config.toml
vocab_size = 32000
lr = 0.012
final_lr_fraction = 0.0
Below are experts of layer 6 (counted from 0) of a mixture-of-experts language model. Rows are named router (the router's row for the expert), gate (a neuron's input weights, with its number), up (a neuron's input weights, with its number), down (a neuron's output weights, with its number) and show model dimensions 256-511. Each number is 200 + 40 x the weight over its row's rms, rounded and kept within 0 to 999.
After each expert's rows: a language model's description of what the expert responds to; "raises" lists some tokens whose logits its average output raises strongly, later layers aside. This comes from a sample of Wikipedia text that the model never trained on.

# expert 13
router,204,183,176,169,213,223,314,199,218,222,214,275,178,173,95,179,188,253,274,166,146,180,233,177,191,124,185,234,201,243,235,142,207,113,164,233,241,230,236,180,198,276,186,176,193,247,199,159,244,157,215,243,226,158,155,197,160,118,294,249,209,267,186,175,143,175,241,211,197,85,155,221,162,175,209,231,226,228,151,177,169,152,131,252,253,249,209,154,282,169,227,205,191,159,238,209,167,227,207,144,163,142,209,116,166,218,170,128,203,245,265,221,180,170,192,241,170,148,219,267,130,258,186,239,194,172,181,239,256,220,162,146,222,248,230,199,203,197,179,227,166,183,170,268,224,175,212,187,192,210,227,283,185,229,212,122,180,132,254,168,162,202,233,248,222,183,207,189,216,170,163,219,138,179,160,206,138,193,252,154,226,153,183,173,228,107,214,215,120,245,279,204,187,213,215,229,129,158,235,183,211,212,177,249,291,106,193,255,205,161,217,216,187,202,227,209,208,167,179,254,226,162,229,158,279,231,95,206,176,212,204,286,206,218,180,242,236,234,212,300,275,216,203,247,243,182,160,207,129,229,217,287,184,158,172,202
gate0,230,220,139,157,143,208,177,181,209,263,186,201,221,216,223,283,182,222,205,209,144,185,251,224,208,158,208,119,148,222,193,223,182,167,268,166,223,254,182,208,126,249,227,232,187,220,201,156,247,207,212,183,170,245,130,160,216,206,180,217,171,153,191,199,182,179,230,202,178,140,271,298,184,210,170,195,149,268,158,168,200,128,179,192,183,251,168,180,259,236,187,204,158,208,268,242,227,228,236,186,233,212,244,214,196,176,258,174,214,231,223,173,177,227,163,238,205,173,201,271,211,245,180,249,139,111,217,164,166,227,188,230,206,178,200,213,206,201,257,221,228,171,209,212,137,135,217,115,226,135,228,161,157,288,232,225,173,331,218,184,133,233,206,154,144,201,181,249,268,211,136,201,216,152,165,158,175,235,292,218,254,201,173,156,210,176,212,198,210,148,168,154,129,209,197,220,145,143,241,166,175,203,239,206,283,176,127,223,215,192,210,221,176,173,172,280,144,247,232,151,245,156,188,197,239,163,198,234,188,214,227,242,240,193,230,202,283,271,167,227,243,197,200,214,197,267,201,193,133,228,177,260,155,197,223,169
up0,222,167,167,161,227,217,187,276,195,198,248,165,189,185,201,188,190,239,211,112,146,150,275,248,263,175,103,137,170,194,256,213,178,247,180,127,206,213,247,258,197,276,150,237,166,167,259,213,198,227,214,194,192,196,146,159,206,156,174,202,204,168,260,209,204,182,195,190,162,120,224,190,178,277,132,180,203,268,171,149,255,167,70,129,164,287,192,252,244,184,195,256,191,180,243,228,147,158,265,199,119,202,229,189,293,193,212,136,206,184,177,171,213,153,165,155,228,196,209,191,202,262,222,154,195,219,228,153,157,216,141,249,256,232,210,247,220,199,179,169,178,160,147,163,154,178,250,134,252,233,188,223,141,231,165,212,177,321,215,180,116,216,221,219,143,202,134,139,177,193,182,215,136,220,300,189,173,240,256,237,83,186,271,238,201,166,194,198,174,229,184,185,172,199,187,235,199,166,167,207,193,293,195,230,213,261,238,203,164,194,233,240,199,249,174,228,140,294,214,175,189,154,271,228,214,192,215,274,120,174,134,208,152,204,192,217,216,300,168,165,234,133,195,226,231,253,176,189,166,294,191,178,159,208,138,198
down0,201,219,166,207,230,120,210,206,214,206,192,212,190,204,199,191,233,192,211,212,230,244,238,169,192,295,222,230,219,177,237,215,146,242,217,211,232,238,217,133,104,186,245,190,204,151,203,184,310,205,207,198,137,150,191,158,196,201,139,202,230,199,169,273,122,183,127,220,243,95,227,183,176,169,256,234,121,198,212,177,213,179,183,211,251,177,160,190,192,228,228,115,247,163,223,233,169,212,239,180,173,198,249,235,223,184,131,149,185,255,206,159,213,153,222,239,268,178,205,212,185,171,135,230,230,181,199,250,146,212,187,171,238,174,195,208,237,181,177,182,211,240,169,232,240,148,134,241,168,88,178,223,139,263,237,168,243,260,186,166,223,218,259,189,234,160,149,203,248,160,173,185,241,180,260,211,232,231,134,162,131,196,190,170,173,245,136,186,201,124,228,223,168,283,145,186,199,201,192,203,203,201,233,151,215,286,257,224,159,171,126,236,182,230,246,283,196,229,209,175,264,257,199,215,264,212,209,184,237,153,188,244,109,132,217,155,182,320,221,212,185,185,199,200,171,175,158,262,140,180,200,216,109,241,221,188
What it handles: First token of a new line, heading or table row, often a capital name fragment or year, such as Ka, Born, LeB, Upon.
raises: "and", "ly", "it", "ing", "ix", "the"

# expert 1
router,242,173,210,206,263,229,241,123,196,210,220,249,212,226,153,228,114,182,223,196,149,177,241,141,184,140,162,208,223,159,240,169,303,174,207,254,219,235,172,192,217,197,279,199,160,246,158,209,251,141,220,217,192,218,164,178,192,148,178,230,250,204,170,207,182,225,253,210,238,176,125,231,208,194,213,181,268,135,143,141,113,193,182,224,226,228,214,163,236,227,211,105,170,177,173,215,286,183,210,194,178,150,241,103,187,233,211,175,211,177,299,235,128,186,226,209,124,123,162,245,183,217,188,217,128,164,206,231,251,157,213,160,145,238,247,222,265,200,213,231,151,249,160,224,171,189,253,208,168,216,245,189,165,253,251,187,152,218,233,232,200,110,208,302,172,211,246,184,238,99,192,188,167,150,161,225,180,232,222,173,179,133,200,236,213,165,244,157,203,218,217,145,161,189,180,254,199,222,202,202,197,273,226,202,214,155,237,225,139,212,208,204,158,177,162,209,215,135,229,256,200,150,213,205,229,290,109,197,196,134,210,239,261,232,182,292,235,271,211,230,236,193,167,219,229,184,183,261,177,216,207,314,180,203,162,220
gate8,200,173,205,167,153,180,193,189,160,223,174,124,223,247,149,222,120,206,206,264,232,172,193,202,232,197,217,237,273,204,245,192,253,155,125,231,178,173,234,212,224,186,165,197,182,240,141,178,251,222,197,256,172,190,193,180,204,209,191,206,183,173,201,229,231,215,126,253,186,213,206,213,243,197,181,187,259,228,147,235,188,265,104,229,166,147,205,211,238,197,163,218,201,197,148,176,270,132,216,226,166,163,230,225,219,167,251,179,249,223,235,219,213,234,256,151,193,151,219,182,179,216,220,141,146,195,222,242,215,157,275,258,171,214,203,176,199,131,205,215,180,201,175,223,169,218,156,166,207,268,224,246,225,199,129,201,224,301,214,173,176,198,172,184,270,228,170,192,205,187,211,183,191,110,177,225,284,251,238,157,164,164,182,148,301,226,203,214,193,168,208,183,180,139,195,212,252,213,207,210,202,247,144,239,183,97,180,192,228,155,177,187,215,105,196,236,206,207,180,207,148,143,220,184,219,263,141,168,221,241,181,126,209,189,236,269,203,263,179,200,252,138,227,257,219,242,242,175,200,186,128,198,153,184,159,214
up8,174,189,199,181,231,160,260,169,145,124,160,197,177,220,134,167,163,217,215,296,259,192,216,213,204,229,193,211,252,146,228,173,214,170,167,156,165,185,206,247,153,131,195,138,170,188,139,162,156,264,195,220,132,166,221,208,243,267,152,282,174,190,249,246,179,183,153,215,205,269,143,203,202,211,228,197,178,201,202,169,216,258,132,192,246,225,215,247,191,227,203,219,226,236,173,232,178,195,197,223,191,183,225,248,236,177,175,116,223,195,278,160,161,229,316,182,171,207,193,134,206,222,210,238,194,241,212,258,284,189,223,254,187,221,244,142,206,166,221,229,285,275,169,149,158,245,134,192,167,195,153,282,179,189,109,237,221,281,220,197,149,170,148,190,251,204,124,268,223,157,227,250,187,179,209,179,230,240,257,212,235,169,213,164,217,210,151,160,231,165,185,177,233,158,230,240,241,223,157,129,144,165,191,212,159,117,230,180,283,267,173,184,209,203,206,154,179,267,144,196,140,165,289,212,201,254,191,194,199,211,143,194,204,200,162,222,248,245,219,120,224,188,255,227,172,201,224,209,145,187,160,246,204,160,187,197
down8,209,242,189,233,268,157,124,159,199,209,238,235,246,225,209,234,225,246,189,224,152,211,207,208,233,191,167,128,169,245,135,164,210,189,205,215,206,146,314,156,185,168,184,221,242,186,209,161,176,195,206,158,156,183,177,219,210,225,215,208,152,178,225,202,197,135,214,200,192,240,112,192,227,261,231,249,192,201,252,179,291,219,172,208,164,196,180,218,124,83,216,152,196,214,280,165,207,196,212,222,172,248,242,296,133,184,217,166,192,208,223,166,238,193,189,215,186,271,183,155,197,219,176,210,201,254,155,175,179,210,192,207,171,175,248,220,137,235,180,174,242,218,207,203,220,172,216,255,200,198,298,262,233,196,255,177,243,94,240,154,228,212,194,195,285,129,159,214,209,183,238,165,211,255,146,193,190,107,191,213,226,189,210,229,193,232,211,237,222,199,127,228,206,180,262,141,236,169,204,160,244,222,229,185,171,191,219,121,180,187,233,158,246,180,153,208,170,125,174,222,218,251,170,227,146,230,231,155,210,259,162,160,228,166,176,206,280,197,180,279,223,160,168,234,195,249,167,291,190,242,230,206,231,278,196,192
What it handles: Periods, closing quote or bracket plus period, semicolons, commas and table pipes closing a clause or cell, often in species and genus articles.
raises: "\n", " The", " In", " ", " As", " After"

# expert 44
router,231,169,167,190,197,246,238,143,202,203,183,214,138,210,188,181,92,186,273,178,202,177,245,137,167,154,171,193,192,174,230,181,256,170,223,270,237,253,188,208,224,204,211,216,126,145,227,245,226,146,252,236,250,191,129,201,112,168,159,184,297,210,181,109,224,243,238,232,177,182,229,214,231,172,210,170,205,159,159,161,121,149,109,217,222,255,286,145,263,148,249,186,185,169,195,225,262,142,149,215,147,182,236,178,263,220,141,146,211,202,241,194,158,148,199,247,177,197,150,200,84,206,149,215,207,179,193,318,207,192,205,192,146,242,175,143,234,217,215,253,94,252,197,179,166,167,240,158,212,187,226,211,218,191,186,178,179,165,302,199,174,184,208,251,138,229,244,112,217,146,178,188,191,151,237,226,211,196,213,188,201,182,159,217,158,158,225,198,182,176,174,167,183,195,145,171,132,190,179,197,137,280,198,204,251,210,271,236,163,175,261,151,133,184,182,209,182,171,229,197,252,214,141,184,292,229,175,260,185,189,218,215,203,176,189,275,235,268,133,258,260,267,209,200,247,165,158,252,160,192,221,241,190,223,171,264
gate0,262,176,211,212,235,175,195,216,224,197,114,200,234,195,190,197,201,172,175,223,116,199,146,208,147,227,209,130,217,171,211,168,255,235,199,249,212,273,193,236,214,261,223,188,198,216,257,121,215,186,103,198,169,211,159,203,224,153,192,183,248,250,191,163,163,185,264,169,250,104,251,250,152,191,179,250,167,200,202,172,201,211,238,211,127,229,206,210,223,196,178,157,208,171,298,258,222,210,173,189,145,220,195,249,193,205,216,204,231,231,189,236,150,261,192,182,231,192,217,257,180,231,183,160,180,176,186,177,208,219,239,308,175,156,220,210,184,183,197,238,178,236,234,221,125,189,177,208,175,121,205,251,235,238,253,140,175,293,226,183,194,246,100,198,194,184,223,136,246,239,225,152,209,181,97,202,190,173,237,205,203,224,173,163,158,205,176,278,264,172,208,272,128,181,203,189,148,164,255,280,127,206,177,131,200,191,237,138,132,177,205,117,220,124,232,272,91,175,213,188,174,194,184,184,227,234,182,196,179,163,224,190,184,222,183,230,224,241,209,245,235,253,269,213,185,171,135,240,163,193,233,220,159,179,214,174
up0,240,174,185,222,247,196,176,230,274,190,140,179,260,154,160,196,176,207,214,136,185,155,180,203,101,224,182,143,253,199,205,138,207,227,161,210,217,212,203,208,224,213,188,197,185,174,242,111,194,207,154,179,178,217,146,253,174,182,181,153,272,186,184,189,236,177,210,171,162,152,235,242,208,215,202,285,198,222,157,171,229,209,194,200,147,263,276,226,197,163,151,222,184,214,235,239,188,132,213,284,179,193,277,220,225,201,210,229,221,186,172,286,161,258,155,226,164,173,133,228,143,192,175,240,204,239,271,132,239,175,237,275,198,227,215,231,183,192,227,203,159,204,153,233,75,192,202,184,188,211,203,286,245,214,167,169,222,295,228,146,158,235,165,100,230,171,173,104,226,197,223,154,158,180,143,235,229,150,226,156,189,186,227,263,208,218,171,228,226,183,188,248,173,179,265,222,178,254,200,255,146,243,247,145,174,215,286,227,88,145,165,123,251,143,216,202,160,215,279,201,184,202,202,192,244,229,227,222,223,161,214,229,177,201,155,185,174,262,181,217,164,278,259,289,186,162,115,169,185,212,222,224,215,237,209,159
down0,157,181,196,183,125,245,136,163,215,195,167,121,161,195,179,230,225,193,192,165,201,244,243,131,162,223,155,175,178,164,248,130,147,171,219,238,181,136,288,196,167,182,241,204,242,263,276,235,244,221,198,250,166,177,203,192,175,117,179,184,145,115,165,284,201,140,206,165,179,156,262,218,235,241,234,214,193,205,153,169,188,229,181,167,137,228,235,222,230,174,127,207,274,197,173,139,151,211,246,169,154,191,167,261,181,183,123,150,232,219,161,225,222,177,162,183,209,145,205,209,145,192,139,204,189,217,237,153,121,245,139,172,170,234,180,263,152,224,176,229,182,255,209,180,268,187,210,157,181,211,225,175,178,275,238,211,220,264,219,215,288,186,189,216,217,238,176,256,209,170,196,229,242,240,183,153,205,105,187,229,199,244,147,230,254,175,265,180,213,179,243,198,187,266,195,134,239,208,185,247,192,177,225,219,195,258,235,176,158,173,129,177,267,166,166,206,134,174,255,204,178,201,202,165,174,275,260,247,192,122,203,195,178,247,219,197,172,208,255,245,136,225,246,223,123,115,215,182,197,213,223,157,137,219,162,235
What it handles: Colons after infobox field labels (Built:, Style:), sentence periods, dashes in date ranges, and time words like until, since, during.
raises: " ", " A", " In", " the", " The", " a"

# expert 55
router,201,192,142,223,254,209,269,158,180,242,191,189,154,160,227,175,140,278,227,178,191,171,237,167,169,208,146,180,167,227,254,118,308,210,210,193,141,167,190,212,144,207,242,228,198,218,107,243,144,156,120,200,207,154,222,190,121,138,238,147,201,265,172,121,186,226,248,269,163,253,199,138,197,182,229,201,231,156,117,109,193,86,185,199,238,183,231,168,256,143,202,147,197,210,195,180,152,253,188,139,117,211,160,186,254,231,121,133,203,195,201,161,172,192,198,224,225,117,226,263,150,259,135,268,173,208,128,152,259,154,202,171,235,239,210,207,217,174,193,257,176,219,261,284,150,166,243,107,197,200,254,217,191,216,161,133,172,153,223,235,293,168,186,203,238,243,159,144,174,188,173,147,192,182,218,182,186,230,214,164,203,179,197,223,189,143,261,211,232,203,207,195,200,121,244,287,231,180,209,193,203,279,158,202,224,155,238,221,128,120,265,214,198,200,217,183,156,188,199,227,252,107,196,158,216,269,205,250,180,205,228,252,206,201,178,242,216,221,215,217,245,197,101,207,228,141,210,230,157,289,174,243,194,188,140,223
gate0,250,187,197,213,232,171,208,166,244,177,251,178,124,233,253,218,213,192,198,194,174,228,166,205,161,202,180,200,138,201,215,201,194,207,248,223,215,201,234,203,226,179,199,272,126,200,201,175,207,161,131,206,203,235,151,179,185,194,169,178,145,186,222,194,151,198,198,200,176,130,244,228,189,169,225,174,208,109,219,108,224,127,282,215,165,194,205,191,210,282,193,172,199,207,284,244,246,189,179,296,165,180,246,232,232,287,158,199,211,202,213,122,245,296,215,168,235,212,176,193,170,260,213,235,169,165,258,140,277,270,178,266,237,176,182,166,174,197,261,227,219,165,242,166,147,177,239,176,137,113,235,158,223,248,182,204,213,279,185,202,150,193,171,195,153,147,185,154,241,176,181,201,188,147,174,177,283,266,263,180,202,258,248,154,179,133,184,218,228,221,180,187,193,199,213,259,154,124,185,242,171,283,223,183,312,236,232,107,188,113,257,182,221,162,185,179,168,150,212,164,210,127,142,196,209,198,276,290,178,164,203,204,186,221,230,232,226,229,245,210,264,235,226,232,154,151,180,228,192,243,113,218,170,157,203,256
up0,221,196,185,238,232,232,193,227,243,188,211,138,183,252,201,156,237,237,164,185,181,174,206,176,104,176,140,137,250,213,228,145,231,222,179,145,190,160,196,167,216,196,172,277,164,149,255,208,199,210,188,151,208,228,148,153,135,154,228,136,220,211,213,166,218,198,191,177,142,130,261,204,210,158,201,212,178,177,160,134,273,118,168,178,190,222,274,175,243,195,212,215,194,193,215,240,173,121,149,246,127,180,214,191,184,257,159,190,145,223,141,202,218,246,184,157,220,165,233,199,138,238,232,175,166,219,231,174,278,276,214,214,204,207,227,152,210,201,156,212,234,206,187,213,215,211,214,196,140,195,234,230,149,225,151,210,223,227,209,149,161,181,174,143,136,105,181,113,199,190,190,162,173,238,236,164,257,237,261,226,180,224,201,190,232,147,215,239,263,189,142,241,199,164,267,214,152,158,152,225,121,232,220,204,268,248,236,123,153,153,228,204,252,181,135,223,173,200,214,158,246,182,236,136,192,222,286,269,163,216,227,192,193,185,233,184,216,183,252,238,147,254,188,221,207,201,225,267,199,167,196,197,208,127,81,179
down0,239,128,235,161,189,175,223,139,203,161,178,144,139,150,138,167,218,279,211,194,230,215,184,206,168,226,195,232,228,201,153,232,163,194,167,248,214,187,230,222,115,169,202,239,134,197,200,181,255,231,160,228,168,208,260,95,250,230,224,214,185,211,228,214,185,168,210,278,269,105,233,195,184,200,246,209,185,223,153,124,208,168,173,175,229,247,136,220,222,220,196,197,131,184,158,205,195,148,284,165,256,170,186,232,221,206,242,141,201,164,224,246,183,159,244,233,238,213,204,218,210,190,153,252,279,176,247,190,170,221,244,190,239,188,196,217,188,176,218,185,203,159,218,170,164,155,154,234,160,163,165,244,231,243,203,243,347,214,144,193,166,224,227,219,215,201,168,260,290,210,178,228,174,236,261,217,218,232,179,186,173,227,219,260,203,311,133,204,267,149,247,215,195,255,169,185,271,186,219,245,196,171,202,208,175,268,184,191,147,182,170,214,202,226,237,174,238,192,207,204,183,180,182,291,195,151,153,214,231,198,215,230,118,223,184,176,125,213,226,206,204,197,256,238,179,180,213,234,226,239,207,243,208,227,262,228
What it handles: Word-internal pieces of names and words, apostrophes before s, and relative pronouns or modals, such as who, can, Linkin, unchallenged.
raises: "s", "d", "on", ".", " and", "in"

# expert 39
router,235,174,207,172,125,246,243,181,225,251,168,233,200,193,214,219,154,233,232,204,187,204,211,126,185,155,157,226,201,241,227,216,241,188,216,167,174,252,114,215,113,292,227,179,93,197,196,276,194,184,192,216,168,172,139,219,113,156,211,139,186,156,145,208,136,280,193,255,123,221,154,237,175,182,216,191,257,71,202,222,97,172,177,274,187,220,204,142,259,204,267,166,190,195,178,214,205,255,159,194,152,241,262,154,202,221,184,171,213,268,237,170,193,228,248,273,167,129,216,182,173,147,126,221,170,153,207,193,217,207,210,226,187,189,220,196,213,162,178,235,171,214,171,161,143,116,223,201,177,146,222,185,164,205,237,154,150,169,201,161,225,185,273,189,203,283,186,155,186,144,194,251,204,103,209,217,187,127,183,139,175,146,135,229,241,100,230,200,159,235,251,197,194,166,230,194,209,95,200,127,166,215,176,236,208,179,180,301,184,243,214,248,138,153,225,223,245,120,202,217,206,237,187,173,231,207,185,185,187,221,232,224,204,245,143,264,202,245,215,220,196,236,214,199,239,126,189,178,209,207,301,219,212,164,216,217
gate0,194,185,192,148,170,155,154,195,264,250,175,157,161,260,176,220,152,177,213,229,163,216,198,186,152,222,203,261,140,213,233,233,199,240,199,165,259,221,205,218,192,197,182,187,231,214,211,217,237,163,140,164,215,293,115,190,175,230,175,179,87,201,167,239,242,148,210,229,176,242,269,266,154,234,248,172,145,137,151,177,121,153,174,247,149,166,230,182,226,349,190,172,224,191,226,202,202,201,232,166,150,169,215,229,214,185,196,181,230,248,113,101,205,228,186,182,196,192,211,190,243,219,188,217,289,190,177,135,207,227,172,233,219,135,163,188,225,201,233,182,138,278,195,185,164,191,189,202,174,120,260,198,263,178,181,231,192,168,206,239,140,233,259,190,143,242,127,258,194,215,187,188,202,230,148,257,296,297,211,202,246,211,215,199,175,175,241,254,143,236,177,145,173,203,203,279,122,187,172,247,170,224,189,190,197,189,151,211,205,203,245,195,188,155,234,196,145,168,233,153,165,165,225,176,291,174,147,230,218,213,233,264,212,185,243,199,230,230,187,199,215,275,218,243,166,193,194,188,220,200,204,218,126,119,244,236
up0,207,149,270,179,187,248,122,248,231,194,160,160,225,192,161,133,171,258,230,248,185,199,160,200,191,179,178,207,247,184,215,227,196,232,121,147,183,176,263,194,261,182,154,293,161,143,281,227,221,257,163,176,233,197,145,227,105,141,202,210,164,228,240,185,249,161,262,171,127,141,257,245,140,175,170,186,216,187,188,162,189,106,149,223,155,236,209,175,232,249,192,219,132,220,224,203,83,126,189,212,147,178,198,177,208,239,183,141,213,249,190,212,166,139,178,169,176,175,177,148,234,220,138,171,218,242,177,182,218,302,229,215,195,125,250,187,186,202,171,244,181,246,201,182,143,234,233,234,109,152,236,210,143,247,128,223,154,271,230,179,185,232,239,168,189,179,200,156,256,164,268,180,249,214,201,249,181,217,200,244,171,202,271,203,264,126,192,204,206,239,212,258,134,218,237,200,127,155,154,224,169,230,213,236,239,204,191,215,101,245,164,207,258,140,180,199,178,205,201,155,172,179,271,137,224,184,211,240,162,237,274,176,198,168,188,149,242,255,236,219,248,223,206,225,251,229,150,194,147,199,211,214,171,263,164,213
down0,222,185,195,146,154,228,175,237,153,225,198,165,278,194,162,170,219,232,152,243,245,231,138,196,171,199,251,250,195,215,254,219,178,205,219,185,204,150,224,249,198,214,239,240,202,169,246,128,276,227,297,235,193,200,163,177,155,118,139,206,143,177,166,294,217,212,155,243,221,212,230,199,223,174,233,190,196,245,224,149,261,168,160,199,217,146,194,192,225,213,187,203,224,174,160,189,189,146,262,277,243,165,236,235,168,168,178,132,173,144,172,155,282,172,158,266,212,183,150,204,171,163,112,227,198,209,175,167,197,147,205,175,179,108,197,270,222,245,151,212,182,242,269,204,223,180,178,174,141,136,186,226,181,270,209,260,272,229,204,188,210,211,237,188,184,93,261,204,261,256,244,178,202,229,251,169,217,158,220,205,198,202,181,231,181,236,186,158,188,194,167,162,162,236,177,248,192,182,150,181,196,202,200,250,218,202,221,109,242,151,211,215,196,190,118,229,180,222,210,170,252,157,219,143,187,207,130,222,148,208,303,265,234,181,116,176,115,232,227,184,215,256,205,104,141,246,224,199,187,147,230,177,197,180,265,188
What it handles: Middle and final pieces of long Latinate words, such as -ation, -ible, -ified, indefat-ig-able, misdem-ean-ors.
raises: " ", ",", " in", " and", " of", "."

# expert 40
router,279,172,195,192,214,256,259,146,233,210,224,206,145,199,159,220,165,234,259,235,207,170,232,170,137,96,189,242,194,237,216,193,293,212,150,236,105,158,190,281,189,182,243,244,176,182,129,215,190,196,177,211,200,230,237,279,139,196,222,245,255,219,234,171,218,230,230,215,191,200,196,198,150,159,153,269,270,138,215,173,187,133,186,301,229,173,230,122,226,258,211,136,231,200,272,257,198,284,229,179,150,167,177,158,166,188,139,174,180,217,277,179,180,179,189,207,257,144,215,259,235,267,192,211,215,241,205,182,237,176,181,230,185,199,173,195,206,147,170,284,154,185,301,194,158,144,204,201,188,199,185,212,183,252,221,185,113,172,175,190,184,170,197,208,210,175,191,160,198,227,148,217,169,137,241,200,251,221,248,200,240,115,132,137,186,149,267,209,179,187,304,160,168,165,181,196,166,248,232,181,232,292,153,200,203,193,211,265,112,176,223,159,190,220,221,137,245,195,257,220,146,211,197,148,196,246,183,265,157,251,285,204,240,255,188,163,278,246,211,175,181,175,180,189,240,190,184,198,199,227,251,221,135,188,189,242
gate0,313,186,233,214,194,176,213,252,196,102,217,199,202,262,223,188,182,162,204,170,192,195,159,246,256,170,150,190,215,229,187,156,157,167,236,257,151,265,235,236,133,127,235,217,213,197,209,197,209,133,107,182,193,178,140,203,265,211,183,221,214,213,225,91,147,187,226,225,220,153,235,169,176,160,207,226,209,188,241,137,194,247,213,216,186,178,183,181,210,254,210,147,141,164,219,140,230,221,195,178,213,250,222,147,165,193,191,164,226,193,265,191,213,183,166,159,273,194,193,216,239,204,154,170,224,129,222,273,198,287,176,300,208,194,152,195,253,215,208,215,139,201,244,178,134,161,174,214,110,123,178,183,241,251,222,234,233,233,196,222,172,219,178,166,154,170,299,266,158,173,164,232,205,139,157,227,180,262,298,248,244,199,180,127,165,177,207,312,224,198,205,95,162,130,225,263,165,211,229,219,270,284,205,157,230,202,173,161,220,158,250,197,225,162,195,179,178,180,224,139,246,200,219,148,287,226,239,280,197,256,189,179,201,234,307,170,260,277,212,224,206,176,165,186,181,178,175,195,133,209,179,248,121,226,220,190
up0,215,206,240,204,167,232,223,243,214,134,265,170,259,202,172,135,148,254,254,163,157,182,244,182,179,149,108,167,216,212,256,91,130,232,164,128,164,206,212,203,235,98,261,244,198,131,206,220,241,194,197,130,262,228,200,205,211,200,166,170,291,237,223,166,208,251,247,193,238,169,152,194,180,111,175,198,213,189,196,187,231,224,150,208,154,107,172,240,246,190,238,250,177,182,223,227,184,195,191,211,181,211,171,144,228,239,132,233,143,223,200,258,229,156,232,132,266,147,169,186,205,174,211,200,152,232,191,227,184,227,209,284,156,240,190,213,191,251,143,176,147,208,174,248,142,171,258,224,196,163,124,235,136,279,169,193,190,257,262,124,162,192,170,167,250,208,203,146,240,175,208,233,218,161,179,170,197,232,290,207,190,217,219,198,206,192,203,247,284,219,193,199,134,159,278,240,156,233,225,186,193,332,179,191,154,252,222,109,184,160,238,180,238,196,184,193,195,291,221,160,268,120,248,162,238,191,215,222,138,261,246,216,215,199,220,210,218,255,151,184,161,136,170,180,207,224,195,191,205,208,145,243,172,216,204,156
down0,234,137,259,274,215,159,246,156,188,229,214,156,231,158,208,194,273,220,123,186,213,224,208,177,179,266,186,200,214,128,235,184,205,226,242,204,209,202,185,146,148,217,227,207,151,236,256,220,283,225,178,302,201,180,194,164,212,188,208,212,95,232,215,229,190,202,122,196,213,135,202,205,166,187,216,160,296,218,182,220,203,136,207,257,252,198,132,226,206,234,192,137,235,190,201,170,195,168,265,309,243,157,218,213,209,160,234,207,191,228,199,177,212,162,233,260,249,157,218,181,194,144,114,212,261,130,168,272,181,227,219,140,294,238,156,187,211,201,163,189,215,168,205,174,173,163,200,278,203,163,271,193,261,295,201,227,315,225,164,218,152,255,192,234,173,191,145,291,191,251,230,228,222,155,191,198,193,187,186,225,268,205,192,160,188,165,140,220,210,182,187,154,202,227,200,231,121,243,231,217,206,255,168,244,180,192,216,175,193,155,199,202,238,237,183,157,164,162,217,212,180,179,217,226,204,245,155,201,187,149,204,168,155,249,172,194,118,211,267,182,152,129,257,280,149,188,212,241,121,260,183,205,160,182,212,149
What it handles: Middle pieces of proper names and rare words, such as Pat-ag-onia and McG-hee, plus line breaks after infobox labels and table cells.
raises: "-", "\n", ",", " and", " |", "."